From a checkpoint of a small mixture-of-experts model trained on Wikipedia.
Size: 11 layers, 146M parameters.
Experts: 64 experts in each of 10 layers, 80 SwiGLU neurons an expert, 2 picks a token, a softmax router, a shared expert of 512 neurons.
Below are experts of layer 2 (counted from 0) of a mixture-of-experts language model. Rows are named gate (a neuron's input weights, with its number), up (a neuron's input weights, with its number) and show model dimensions 280-319. Each number is 200 + 30 x the weight over its row's rms, rounded and kept within 0 to 999.
Before each expert's rows: "mostly gets" lists some tokens that are sent to it at least half of the time. This comes from a sample of Wikipedia text that the model never trained on.

# expert 18
mostly gets: "Europe", "{", "reach ", "Test", "illi", "weeks "
gate0,152,232,217,169,201,158,187,170,211,207,192,232,181,247,182,183,206,175,155,166,256,235,222,195,207,183,248,211,184,233,220,171,173,204,214,212,220,218,235,167
up0,170,175,198,217,158,143,133,225,164,244,141,202,196,204,225,236,153,189,230,202,187,229,193,191,197,146,220,207,206,230,197,202,233,193,148,186,156,182,180,170
gate1,209,138,185,224,194,97,233,242,215,223,181,196,208,180,241,218,196,200,237,167,174,192,157,155,230,220,187,210,171,212,173,108,240,173,191,154,187,184,203,215
up1,203,194,197,196,266,240,194,178,231,233,189,234,158,257,223,201,179,114,219,156,223,217,266,189,244,218,211,196,202,208,184,211,158,196,168,238,253,135,161,237
gate2,282,184,215,214,267,164,158,195,216,180,155,220,264,194,225,240,180,217,186,181,228,217,252,196,248,229,192,171,177,210,138,207,223,202,89,169,203,168,159,218
up2,149,148,97,161,160,167,206,190,227,181,237,138,146,214,217,168,225,173,212,237,177,203,173,242,200,210,222,230,219,208,225,191,202,244,218,195,236,188,193,203
gate3,202,190,181,214,183,197,203,234,199,176,280,247,202,245,145,240,232,191,227,170,271,203,151,195,236,177,237,185,192,172,196,266,204,210,206,180,168,178,232,226
up3,147,173,182,189,162,260,157,136,212,203,202,173,189,191,212,260,233,206,266,178,210,213,225,158,207,234,203,206,162,248,264,189,239,225,189,211,223,267,158,235
gate4,188,223,207,232,229,208,230,186,171,213,184,228,203,193,154,187,258,188,182,194,157,217,224,203,217,211,218,228,162,218,236,206,155,190,280,173,238,207,167,172
up4,224,169,197,174,210,212,209,267,167,152,190,186,191,175,227,198,156,206,238,186,260,186,257,183,221,249,171,144,215,187,213,195,226,160,228,221,201,203,201,161
gate5,163,224,203,248,157,192,174,164,195,136,135,224,198,180,217,208,208,182,199,208,267,211,237,231,213,222,249,164,138,206,165,194,171,258,226,203,221,205,184,190
up5,177,179,192,180,172,247,202,224,221,257,191,242,147,195,263,208,221,195,188,219,229,231,206,121,210,229,198,208,169,251,173,143,154,215,215,218,268,215,221,164

# expert 7
mostly gets: "Ro", "Ab", "Car", "Bar", "P", "Gh"
gate0,179,196,218,189,196,174,152,218,176,213,170,135,232,170,176,189,184,163,225,233,194,158,197,194,188,206,236,242,179,212,233,218,193,233,185,213,221,112,228,184
up0,244,218,151,226,162,210,185,194,219,259,198,206,199,159,224,219,188,226,190,169,219,157,235,179,153,217,206,171,206,150,206,199,178,244,175,192,194,196,218,242
gate1,207,250,196,222,188,218,169,214,226,198,224,172,238,254,262,150,173,167,185,115,204,177,197,181,230,236,238,276,172,255,242,224,226,222,170,251,223,252,231,165
up1,264,171,218,184,248,234,195,219,177,189,258,216,157,203,238,217,200,212,183,206,248,157,173,185,168,206,228,167,115,161,209,200,212,203,229,248,240,236,197,253
gate2,181,186,202,200,166,185,268,189,215,212,164,208,177,203,203,199,150,221,225,197,210,238,202,215,191,257,225,181,177,280,203,173,197,117,172,241,232,233,188,180
up2,199,253,194,174,228,212,198,119,191,203,156,254,233,170,211,165,199,196,186,240,161,190,254,214,227,216,178,163,174,177,186,236,186,220,210,204,186,207,207,140
gate3,206,161,180,222,213,219,202,222,134,138,171,225,165,209,173,205,276,210,194,196,226,195,176,187,183,226,200,180,224,225,174,228,232,178,217,236,185,185,153,223
up3,217,192,178,184,217,206,212,182,163,178,277,172,239,238,171,222,215,195,155,225,156,180,159,178,199,187,168,174,195,166,216,274,187,188,219,215,152,263,201,190
gate4,194,237,214,173,194,217,235,223,194,141,177,190,197,204,197,180,223,207,176,201,151,240,247,133,200,248,189,250,206,112,179,261,207,207,267,190,153,221,220,239
up4,185,221,217,215,231,232,231,206,178,187,183,197,231,145,177,208,192,189,199,215,200,229,220,192,214,193,166,212,229,193,195,170,250,131,162,186,206,271,207,245
gate5,161,213,187,206,202,242,192,206,189,187,209,165,183,174,231,187,153,206,194,194,191,191,197,211,275,208,214,223,196,157,170,203,211,191,168,203,219,206,178,214
up5,203,246,201,210,175,177,187,233,190,173,171,234,216,154,222,243,224,244,203,168,218,162,196,208,199,220,208,190,176,130,185,190,229,209,189,199,170,187,171,160

# expert 35
mostly gets: "A ", "The ", "their ", "His ", "Its ", "Arm"
gate0,231,209,221,253,209,230,226,170,227,204,161,250,167,220,220,195,196,185,200,147,217,188,203,176,148,181,158,194,199,220,226,188,220,197,215,204,185,286,219,230
up0,227,191,165,225,188,175,199,220,211,190,208,171,223,171,169,221,208,197,210,116,272,217,242,178,261,185,203,237,180,195,164,232,174,234,192,170,192,229,193,228
gate1,198,222,173,209,165,246,203,175,184,184,156,255,225,246,204,248,201,175,255,208,235,232,167,149,202,257,186,192,228,194,238,218,196,227,201,184,191,194,196,194
up1,235,173,182,194,223,176,143,259,242,195,252,215,185,173,169,206,240,296,257,192,224,215,236,201,169,168,222,224,221,195,167,266,200,158,264,184,196,186,187,204
gate2,247,223,153,160,236,179,153,160,232,217,237,211,155,182,178,195,229,216,207,188,164,209,240,230,183,156,188,225,182,233,243,218,228,185,179,185,134,173,197,176
up2,257,174,245,223,199,202,227,233,154,196,189,222,231,237,182,193,207,223,235,212,191,206,273,178,208,185,253,220,207,230,241,217,188,179,227,201,238,171,201,200
gate3,211,248,199,167,195,241,266,160,170,196,154,201,175,190,185,192,193,237,171,206,223,210,189,190,157,195,205,175,238,197,218,208,149,259,190,220,179,233,254,189
up3,191,146,136,211,150,196,126,216,279,160,177,183,200,208,179,241,255,209,158,196,189,238,221,210,172,208,220,186,188,157,233,176,151,207,176,173,173,209,176,175
gate4,192,247,184,229,174,214,229,225,209,151,194,184,245,207,235,180,165,248,193,170,198,204,180,191,170,205,231,131,139,172,203,177,169,193,209,204,270,209,163,172
up4,190,256,216,192,233,122,117,184,173,184,214,200,221,197,263,227,183,202,198,220,178,235,217,224,199,278,260,271,247,183,206,158,246,180,212,205,190,207,205,201
gate5,202,177,188,173,158,188,189,186,187,243,190,234,209,185,237,167,172,229,251,217,241,194,227,176,210,234,260,191,181,227,193,201,222,136,206,209,180,196,188,205
up5,263,234,196,242,166,207,235,182,211,191,147,172,194,189,196,182,218,242,196,205,182,189,209,235,206,204,205,205,172,131,231,227,187,168,164,221,183,212,257,238

# expert 38
mostly gets: "\". ", "). ", ".\" ", ". ", ".\"", "\n\n"
gate0,204,212,204,186,195,185,198,218,214,192,191,184,172,204,176,175,166,228,240,132,187,169,218,189,166,170,190,161,223,190,152,235,124,189,239,149,228,174,205,250
up0,193,171,205,217,181,155,167,254,257,168,169,274,220,209,179,233,196,165,169,210,156,258,211,264,189,175,204,253,175,245,152,193,161,194,187,203,190,199,215,212
gate1,204,211,196,211,188,279,174,195,168,239,267,213,201,229,217,184,243,140,247,232,174,161,214,184,202,208,188,170,220,195,213,205,237,225,216,216,225,180,169,239
up1,170,192,224,214,252,194,224,168,126,226,204,180,176,205,209,223,180,213,190,207,270,182,253,98,142,175,230,207,205,204,213,197,168,208,221,288,224,175,207,174
gate2,196,222,194,210,202,208,203,210,209,177,216,187,196,224,205,173,166,217,179,270,202,223,153,180,193,258,206,186,227,201,189,198,143,174,195,238,198,188,210,203
up2,218,160,252,215,175,165,231,231,184,161,157,167,235,213,154,187,214,199,163,209,200,240,227,200,194,180,201,216,226,183,224,147,234,196,217,219,139,190,212,188
gate3,162,222,194,119,208,183,193,219,190,209,172,204,265,227,159,232,225,214,229,146,217,207,224,203,194,239,196,199,186,182,198,261,197,189,222,265,214,210,184,218
up3,170,178,199,209,159,237,206,196,239,125,156,222,164,233,236,181,197,209,172,178,197,237,191,187,233,176,146,199,182,188,201,188,210,176,165,251,261,229,217,207
gate4,180,248,155,202,245,215,238,166,227,208,232,187,137,226,238,255,198,163,201,163,219,145,175,241,265,221,239,187,191,203,195,255,223,188,201,179,232,286,178,199
up4,183,205,182,221,173,258,184,230,199,179,147,224,250,236,219,206,124,176,185,190,158,229,261,164,174,198,185,222,204,193,165,209,195,197,215,216,192,226,239,204
gate5,235,134,222,276,205,182,195,139,172,221,248,221,150,189,187,160,209,195,184,180,238,187,186,225,193,286,146,177,163,216,236,213,221,215,185,147,209,220,256,174
up5,214,236,182,178,177,201,243,216,255,148,206,216,161,170,206,213,179,196,197,170,156,141,182,152,170,150,199,153,161,158,181,202,210,157,198,224,207,184,220,212

# expert 21
mostly gets: "Genre", "Occupations", "Occupation", "|---|---|---|", "Turnout ", "TKO "
gate0,179,263,149,190,238,198,237,209,216,197,213,189,208,157,166,226,209,229,242,182,232,221,162,135,221,159,181,222,203,207,234,214,221,203,198,243,207,199,235,183
up0,186,191,197,207,156,148,284,182,168,185,232,205,208,169,230,217,235,203,193,246,232,187,191,192,186,158,179,248,219,215,187,189,219,202,192,210,280,218,235,198
gate1,181,177,153,207,203,198,191,182,188,203,190,162,208,140,249,241,144,165,169,186,222,211,203,183,215,209,218,191,223,167,171,202,190,196,175,230,138,158,261,174
up1,177,211,197,218,158,204,208,231,204,180,218,220,202,173,251,185,168,222,192,193,178,247,191,230,204,190,171,165,197,225,248,218,193,175,187,240,175,148,236,222
gate2,199,188,185,220,208,152,169,237,224,191,218,192,169,224,208,197,167,186,212,181,221,219,201,175,256,141,164,198,234,227,161,199,216,186,184,195,165,196,107,195
up2,220,264,205,191,242,240,210,139,161,198,232,207,182,179,154,125,193,240,217,217,139,245,190,215,172,200,232,187,178,164,233,221,195,210,206,150,239,213,292,182
gate3,212,181,196,199,183,196,184,237,151,182,210,234,194,235,191,215,252,193,188,140,198,197,189,192,183,226,166,268,229,166,189,213,190,160,215,262,169,170,134,209
up3,191,183,205,214,226,216,221,220,237,148,163,165,233,175,155,180,194,203,225,197,177,175,213,171,239,204,228,171,236,231,167,251,256,247,182,168,236,240,168,215
gate4,162,200,206,178,201,134,211,255,199,198,183,213,207,223,162,173,262,207,226,181,197,271,180,180,164,221,178,198,238,164,208,201,222,159,140,194,164,193,227,234
up4,239,173,165,208,188,187,177,216,177,155,178,234,168,202,256,231,227,199,157,213,197,145,179,241,176,132,209,234,191,192,167,154,224,247,245,203,192,171,182,205
gate5,183,205,179,170,126,200,205,197,176,230,204,190,205,159,189,198,230,188,165,204,269,241,227,215,208,158,182,248,124,161,174,191,184,187,200,233,207,216,248,248
up5,210,150,213,230,240,201,173,184,218,217,213,201,234,200,177,199,137,218,247,181,138,159,183,203,248,218,240,210,201,205,151,132,214,181,223,227,244,238,218,206

# expert 52
mostly gets: "along ", "York", "named ", "Won ", "Louis ", "tiv"
gate0,156,215,209,172,189,248,180,181,155,153,197,196,165,215,191,212,206,201,196,242,195,191,193,215,197,211,148,153,177,207,205,192,233,206,191,208,141,260,198,250
up0,220,215,177,206,177,223,227,159,147,205,201,215,237,188,214,148,199,211,200,210,277,166,185,193,199,200,188,205,174,174,229,178,166,211,176,190,223,177,226,228
gate1,191,168,200,199,193,168,232,216,142,210,228,191,195,213,182,215,182,262,150,162,201,184,195,160,195,198,192,257,175,204,279,174,181,163,199,221,206,208,211,208
up1,231,192,187,197,137,186,205,216,172,225,167,226,206,220,158,233,141,200,186,145,163,213,164,221,191,183,209,200,233,201,192,229,204,218,190,178,203,205,213,193
gate2,167,168,179,243,212,172,197,158,200,170,207,214,188,175,181,186,208,192,238,192,193,188,191,178,192,205,193,167,216,177,266,128,200,172,178,203,221,209,174,228
up2,241,182,174,221,185,211,177,130,192,231,255,204,223,228,220,242,175,163,193,175,199,192,148,199,209,227,216,175,234,220,131,251,164,186,195,215,192,172,216,213
gate3,153,204,215,231,262,239,242,196,191,207,140,155,214,143,210,202,165,269,227,156,215,208,217,191,218,197,182,195,217,199,221,203,244,173,201,192,152,179,179,193
up3,216,244,216,221,214,236,235,181,118,236,199,155,182,188,177,197,257,163,192,197,177,200,247,206,226,160,174,200,210,197,242,245,216,252,211,200,213,216,202,183
gate4,228,166,192,213,217,156,167,201,164,234,191,231,164,204,191,230,160,246,237,171,218,243,191,211,212,216,222,261,159,196,163,223,202,203,207,217,226,182,240,199
up4,216,193,175,207,198,235,231,177,205,182,184,213,150,217,191,241,179,243,194,209,209,168,206,177,210,207,240,153,174,187,229,197,216,194,222,171,196,146,163,172
gate5,185,105,162,223,211,205,207,205,212,172,192,222,178,206,208,170,189,204,175,211,192,220,202,149,196,216,216,216,201,146,246,168,184,236,198,192,241,229,231,207
up5,187,200,205,186,163,205,180,259,220,174,140,203,210,217,206,182,233,175,189,212,141,196,242,197,217,221,152,221,184,202,216,203,274,232,181,178,196,234,183,188

# expert 36
mostly gets: "when ", "while ", "comm", "soci", "MPC ", "then "
gate0,206,252,181,230,205,219,220,244,181,202,223,194,173,161,189,173,240,181,189,177,188,285,211,210,179,199,200,181,203,199,235,212,212,204,174,224,173,225,178,210
up0,237,206,267,201,208,214,168,213,187,199,262,199,192,171,219,191,251,204,169,200,207,198,224,172,237,239,172,232,181,230,252,222,187,204,215,222,211,175,193,172
gate1,167,232,230,157,188,152,127,270,211,252,180,208,236,231,224,235,212,236,206,253,263,206,195,201,178,228,187,224,203,227,163,211,237,188,277,195,252,186,203,173
up1,205,187,203,225,179,251,183,197,162,177,176,204,194,205,242,252,174,191,181,171,142,218,179,223,170,173,175,188,188,215,224,178,218,188,139,207,198,240,199,196
gate2,194,205,203,234,200,166,216,233,223,180,162,220,238,161,144,143,187,213,193,179,189,249,260,185,117,218,231,195,199,187,235,234,209,181,135,171,182,214,214,170
up2,216,183,176,190,204,105,153,142,171,224,211,207,151,225,186,190,165,240,159,190,216,177,181,240,233,138,149,141,176,228,209,197,144,155,243,211,169,213,239,173
gate3,198,205,230,204,181,218,159,262,186,179,194,197,215,177,175,187,159,220,178,245,164,186,189,222,199,200,242,161,207,174,196,210,232,223,187,185,216,195,156,213
up3,192,164,242,177,202,199,203,229,188,266,250,191,158,207,236,196,208,202,203,204,239,263,226,198,194,187,157,191,159,213,144,205,205,202,203,236,177,224,180,216
gate4,193,209,205,162,180,197,184,194,182,197,240,180,216,164,217,185,212,199,162,178,233,243,227,161,188,229,194,170,186,239,208,200,248,200,260,225,225,193,184,260
up4,221,218,180,153,122,197,166,187,196,196,279,212,207,194,219,127,202,175,172,222,175,203,224,246,223,193,153,170,200,217,154,207,171,182,181,231,152,222,239,242
gate5,195,203,193,207,171,168,162,203,225,193,214,236,186,219,178,235,249,182,238,226,236,217,223,189,193,250,228,190,116,180,219,224,158,174,193,205,170,217,204,250
up5,182,217,186,189,223,161,202,174,192,229,217,200,191,184,149,178,216,168,221,232,192,247,153,223,196,244,147,179,198,154,197,158,182,191,226,246,232,205,182,141

# expert 0
mostly gets: "ne", "Me", "he", "me", "sp", "we"
gate0,163,229,214,201,203,199,191,233,198,222,235,221,203,179,241,202,210,221,165,209,239,204,204,212,219,190,213,231,225,206,254,194,194,197,185,167,158,178,172,223
up0,230,174,208,248,203,192,216,189,119,180,242,200,216,253,212,263,203,195,190,197,128,200,176,196,182,180,204,218,189,181,225,173,169,211,221,199,223,163,183,180
gate1,181,210,181,198,197,268,154,173,203,193,198,188,209,193,176,224,205,172,215,152,227,187,171,227,184,183,167,181,191,190,206,155,222,256,205,189,182,176,226,209
up1,239,171,181,169,235,167,198,166,239,196,175,237,189,224,189,184,156,210,194,204,207,238,197,194,203,225,150,201,183,191,184,182,193,159,266,206,148,195,272,261
gate2,145,208,129,164,169,211,181,180,179,222,252,198,200,198,175,224,155,217,229,267,133,149,214,222,159,225,177,276,191,198,225,250,179,192,172,176,187,251,234,193
up2,206,235,170,205,201,203,213,147,202,177,219,214,167,171,185,178,200,198,146,198,186,226,181,230,181,202,222,230,257,272,204,159,223,188,193,174,244,155,192,215
gate3,199,215,200,207,179,219,250,138,186,235,230,205,210,164,284,192,219,180,161,135,205,178,188,227,238,211,227,143,193,288,287,177,199,242,174,184,178,160,247,179
up3,146,202,192,201,183,201,185,165,182,222,179,192,217,191,201,167,186,215,245,201,240,213,200,246,163,188,126,233,217,208,201,156,198,217,181,241,99,206,140,205
gate4,221,214,231,248,227,195,200,176,168,219,186,181,244,212,198,168,202,164,211,196,157,172,155,222,160,202,160,213,151,186,226,229,242,149,167,196,216,165,207,282
up4,222,186,177,179,220,214,191,205,177,234,202,200,180,246,121,178,227,223,210,194,233,195,203,233,174,206,153,211,239,146,164,173,140,200,223,216,248,162,203,245
gate5,216,155,238,169,225,222,205,223,240,198,201,225,171,208,217,210,239,212,189,199,209,192,181,196,225,216,205,199,217,145,218,175,151,172,206,248,221,247,196,274
up5,177,169,205,195,177,162,152,197,241,247,204,242,157,179,191,192,195,213,172,252,184,209,173,193,218,209,228,149,190,174,219,215,200,201,165,200,231,243,148,198

# expert 63
mostly gets: "March ", "May ", "Country", "published ", "released ", "un"
gate0,209,186,188,190,196,208,241,227,218,156,247,189,243,227,231,192,231,210,190,151,146,219,222,260,242,213,229,191,170,212,175,158,224,226,206,166,195,160,189,175
up0,182,176,200,201,135,219,243,176,161,223,191,157,202,191,215,199,198,163,167,200,131,155,187,221,189,184,187,207,165,174,179,213,207,210,222,155,177,221,195,209
gate1,219,165,220,229,212,261,218,259,209,223,204,226,202,247,247,203,236,267,187,191,174,164,198,166,177,188,198,189,230,226,229,270,248,235,198,137,225,183,178,247
up1,186,168,226,230,209,202,212,208,210,196,163,178,213,212,205,199,191,205,172,159,194,199,183,132,168,221,237,248,236,235,220,205,216,225,179,201,233,207,225,228
gate2,232,224,168,207,249,182,206,228,182,190,255,192,220,233,195,225,220,159,178,163,253,197,138,172,173,209,184,181,146,207,238,139,168,174,176,216,181,183,156,240
up2,196,219,150,177,180,168,163,200,202,215,247,202,150,206,156,252,240,168,176,207,233,206,251,222,185,176,253,223,235,154,213,228,168,193,141,162,186,233,228,182
gate3,144,213,174,239,178,213,230,177,233,236,153,230,167,231,193,201,185,207,221,183,195,202,200,223,214,194,144,196,200,185,160,139,221,199,102,241,204,240,198,186
up3,226,230,176,248,215,221,221,190,160,195,103,208,198,156,195,190,171,136,203,205,196,204,235,221,204,222,210,245,198,193,132,222,205,206,145,155,209,182,225,175
gate4,151,169,213,176,184,208,190,152,227,172,188,136,188,215,211,182,221,189,232,239,186,161,184,207,177,244,231,262,196,230,195,215,201,203,150,117,258,247,208,222
up4,165,206,187,209,208,195,175,210,249,189,149,165,207,232,207,222,197,203,221,185,198,218,183,175,159,163,223,255,208,192,201,206,230,207,155,272,201,170,186,259
gate5,202,234,222,152,268,207,207,219,219,209,204,248,191,179,251,206,193,205,221,191,221,240,217,206,176,227,167,222,221,220,196,184,202,186,186,192,202,214,219,206
up5,202,158,173,204,192,221,169,218,223,184,126,155,211,189,191,188,238,187,204,208,187,192,229,207,233,223,201,131,194,167,172,217,195,168,201,170,185,188,224,251

# expert 47
mostly gets: ", ", "), ", "\", ", "., ", ",\" ", "\"), "
gate0,238,194,224,162,207,196,222,106,171,204,226,165,174,180,187,201,223,179,163,198,176,224,161,254,219,216,194,190,171,260,158,139,195,219,177,147,241,129,135,182
up0,181,193,148,153,179,226,173,190,169,188,202,202,159,154,215,153,175,123,200,177,184,270,192,244,303,206,216,148,164,214,220,168,171,271,221,193,214,162,186,204
gate1,206,178,175,209,203,194,218,193,175,192,187,230,179,190,222,213,245,181,222,178,184,186,211,148,138,244,178,147,158,215,227,228,211,240,201,110,206,224,209,148
up1,166,197,211,207,206,215,180,158,212,176,222,186,207,157,170,157,210,201,250,192,141,206,194,221,239,211,209,172,133,238,194,235,187,208,177,213,203,196,199,170
gate2,199,173,177,236,212,168,158,190,174,217,183,183,160,227,194,191,139,157,204,193,176,133,210,128,195,181,176,206,211,216,213,195,198,216,190,184,200,213,237,216
up2,179,190,176,236,169,196,229,243,200,194,244,177,205,210,217,174,232,183,201,162,223,219,229,175,233,252,195,179,216,285,206,174,189,204,202,158,184,222,214,175
gate3,209,198,263,190,200,225,223,196,197,178,199,170,199,212,195,266,208,184,211,233,186,203,246,178,155,174,181,215,171,232,187,178,186,206,163,251,216,166,232,191
up3,150,170,224,143,194,258,234,168,168,205,232,173,199,187,229,259,178,201,200,189,198,183,220,185,176,197,201,140,185,216,190,197,214,204,188,235,198,223,252,129
gate4,208,199,202,258,184,254,210,244,159,225,232,178,162,183,231,117,242,189,225,225,196,242,195,237,227,195,258,204,195,180,236,191,216,209,175,180,201,184,248,182
up4,213,217,230,270,159,228,236,160,156,197,235,213,169,206,264,203,184,217,168,173,236,220,210,200,286,232,186,224,148,184,219,198,189,169,175,205,154,160,240,242
gate5,177,197,167,214,178,171,269,225,157,191,206,208,164,164,192,189,172,193,149,171,226,135,161,202,214,184,244,212,194,194,211,223,205,197,202,176,210,160,208,242
up5,231,167,266,167,207,180,213,180,206,224,180,206,169,195,192,152,170,221,251,216,214,213,201,188,238,264,206,142,187,144,189,169,172,243,200,167,188,209,202,179

# expert 10
mostly gets: "Man", "ass", "Genus", "imp", "Population ", "ind"
gate0,160,188,217,182,225,224,246,234,229,257,216,184,215,197,207,188,212,186,205,229,190,237,169,232,205,213,171,179,219,191,162,168,262,186,197,190,179,235,172,191
up0,235,188,255,174,251,198,233,187,234,178,194,215,251,176,197,183,187,141,172,213,204,172,162,171,216,202,221,255,192,191,210,172,188,211,237,195,164,178,187,195
gate1,195,171,145,262,192,204,236,216,184,190,219,235,184,160,172,191,161,229,227,236,281,268,180,173,219,192,206,135,185,180,171,231,203,194,218,199,214,227,163,180
up1,193,187,208,173,204,225,229,233,184,216,235,219,234,223,162,213,183,243,199,174,196,149,201,224,177,215,187,238,244,227,204,201,194,181,167,245,193,233,180,202
gate2,205,221,212,187,163,210,219,176,196,208,161,186,237,212,185,205,142,190,172,148,182,212,208,200,210,162,127,193,195,171,191,151,165,151,207,165,201,258,205,254
up2,199,197,202,261,125,185,195,139,224,238,204,186,145,189,206,178,197,168,242,206,206,190,198,222,199,151,188,171,207,180,211,286,193,212,163,141,194,230,208,175
gate3,205,130,182,227,180,257,205,172,226,169,179,210,141,218,201,177,191,199,205,181,173,201,252,171,197,231,172,263,180,248,210,225,183,186,194,152,192,219,149,229
up3,198,122,159,211,173,225,185,195,233,227,182,237,201,206,210,197,212,166,150,188,192,233,165,203,219,173,185,256,178,163,260,192,189,235,196,180,203,139,159,203
gate4,212,169,179,203,220,181,233,198,173,239,155,214,180,178,224,153,144,199,238,219,164,251,209,230,230,199,233,187,159,247,231,189,195,181,196,202,182,208,211,182
up4,222,194,195,181,192,158,217,196,166,159,221,200,156,183,204,232,170,214,249,164,220,217,190,169,123,192,187,245,169,186,200,280,188,200,245,179,194,161,204,148
gate5,136,186,210,211,218,189,215,159,226,174,190,184,171,169,183,203,187,181,178,194,222,225,184,166,169,257,189,176,154,260,182,198,186,202,228,157,240,201,240,169
up5,252,205,163,167,194,180,188,201,242,275,220,176,195,221,202,212,202,140,200,192,176,146,183,203,170,196,224,196,256,179,207,249,191,218,191,163,188,187,173,200

# expert 31
mostly gets: "has ", "had ", "have ", "Personal ", "long ", "having "
gate0,191,156,216,226,195,232,214,157,137,206,143,166,277,182,159,185,201,234,170,220,231,208,156,170,194,220,175,195,222,201,238,193,208,222,165,248,198,206,173,165
up0,200,179,190,159,219,272,192,162,200,233,180,156,206,203,205,215,227,206,258,222,202,218,184,223,170,189,202,202,193,207,209,190,210,182,167,220,205,197,208,230
gate1,232,154,213,222,141,189,194,192,235,193,216,200,171,199,205,237,214,197,208,190,212,246,198,209,189,218,139,170,185,174,184,206,201,202,239,262,174,228,200,196
up1,157,195,221,198,139,164,196,182,198,185,183,256,203,227,224,190,175,219,250,211,229,236,232,160,241,228,196,152,188,187,199,202,185,200,197,248,193,228,213,207
gate2,195,202,215,248,214,198,203,181,233,181,187,211,198,225,191,121,233,198,206,189,197,185,199,210,184,195,173,223,199,151,123,195,297,192,191,201,151,186,155,197
up2,189,197,242,184,221,254,169,189,181,163,96,177,198,190,234,228,229,225,244,177,192,161,226,168,214,238,193,181,237,192,207,160,163,179,166,176,200,154,184,186
gate3,185,213,207,215,187,209,181,200,181,123,199,188,162,214,206,211,124,222,266,221,151,188,221,210,217,229,248,216,140,267,193,181,201,192,203,111,208,193,239,208
up3,248,209,138,205,245,238,185,204,168,208,217,230,177,182,222,206,165,198,188,227,224,194,155,210,217,216,205,225,216,206,192,226,180,188,173,144,177,191,232,207
gate4,239,148,142,177,200,232,202,187,161,220,203,198,225,172,236,187,202,122,183,235,236,175,201,199,185,168,205,177,156,203,183,165,182,204,199,176,255,221,171,177
up4,213,193,266,218,209,207,170,208,185,193,244,165,181,177,170,248,227,238,195,236,196,201,181,195,209,190,242,200,186,136,197,204,220,224,233,211,205,199,187,197
gate5,162,205,256,234,265,227,232,169,235,261,193,214,211,196,173,158,214,170,221,202,208,200,202,232,181,144,228,231,115,193,214,237,178,141,164,249,194,172,222,162
up5,221,238,200,223,248,243,163,230,199,226,235,223,175,184,241,244,261,115,224,193,213,224,191,196,221,249,195,192,194,190,195,220,203,216,211,178,193,151,240,192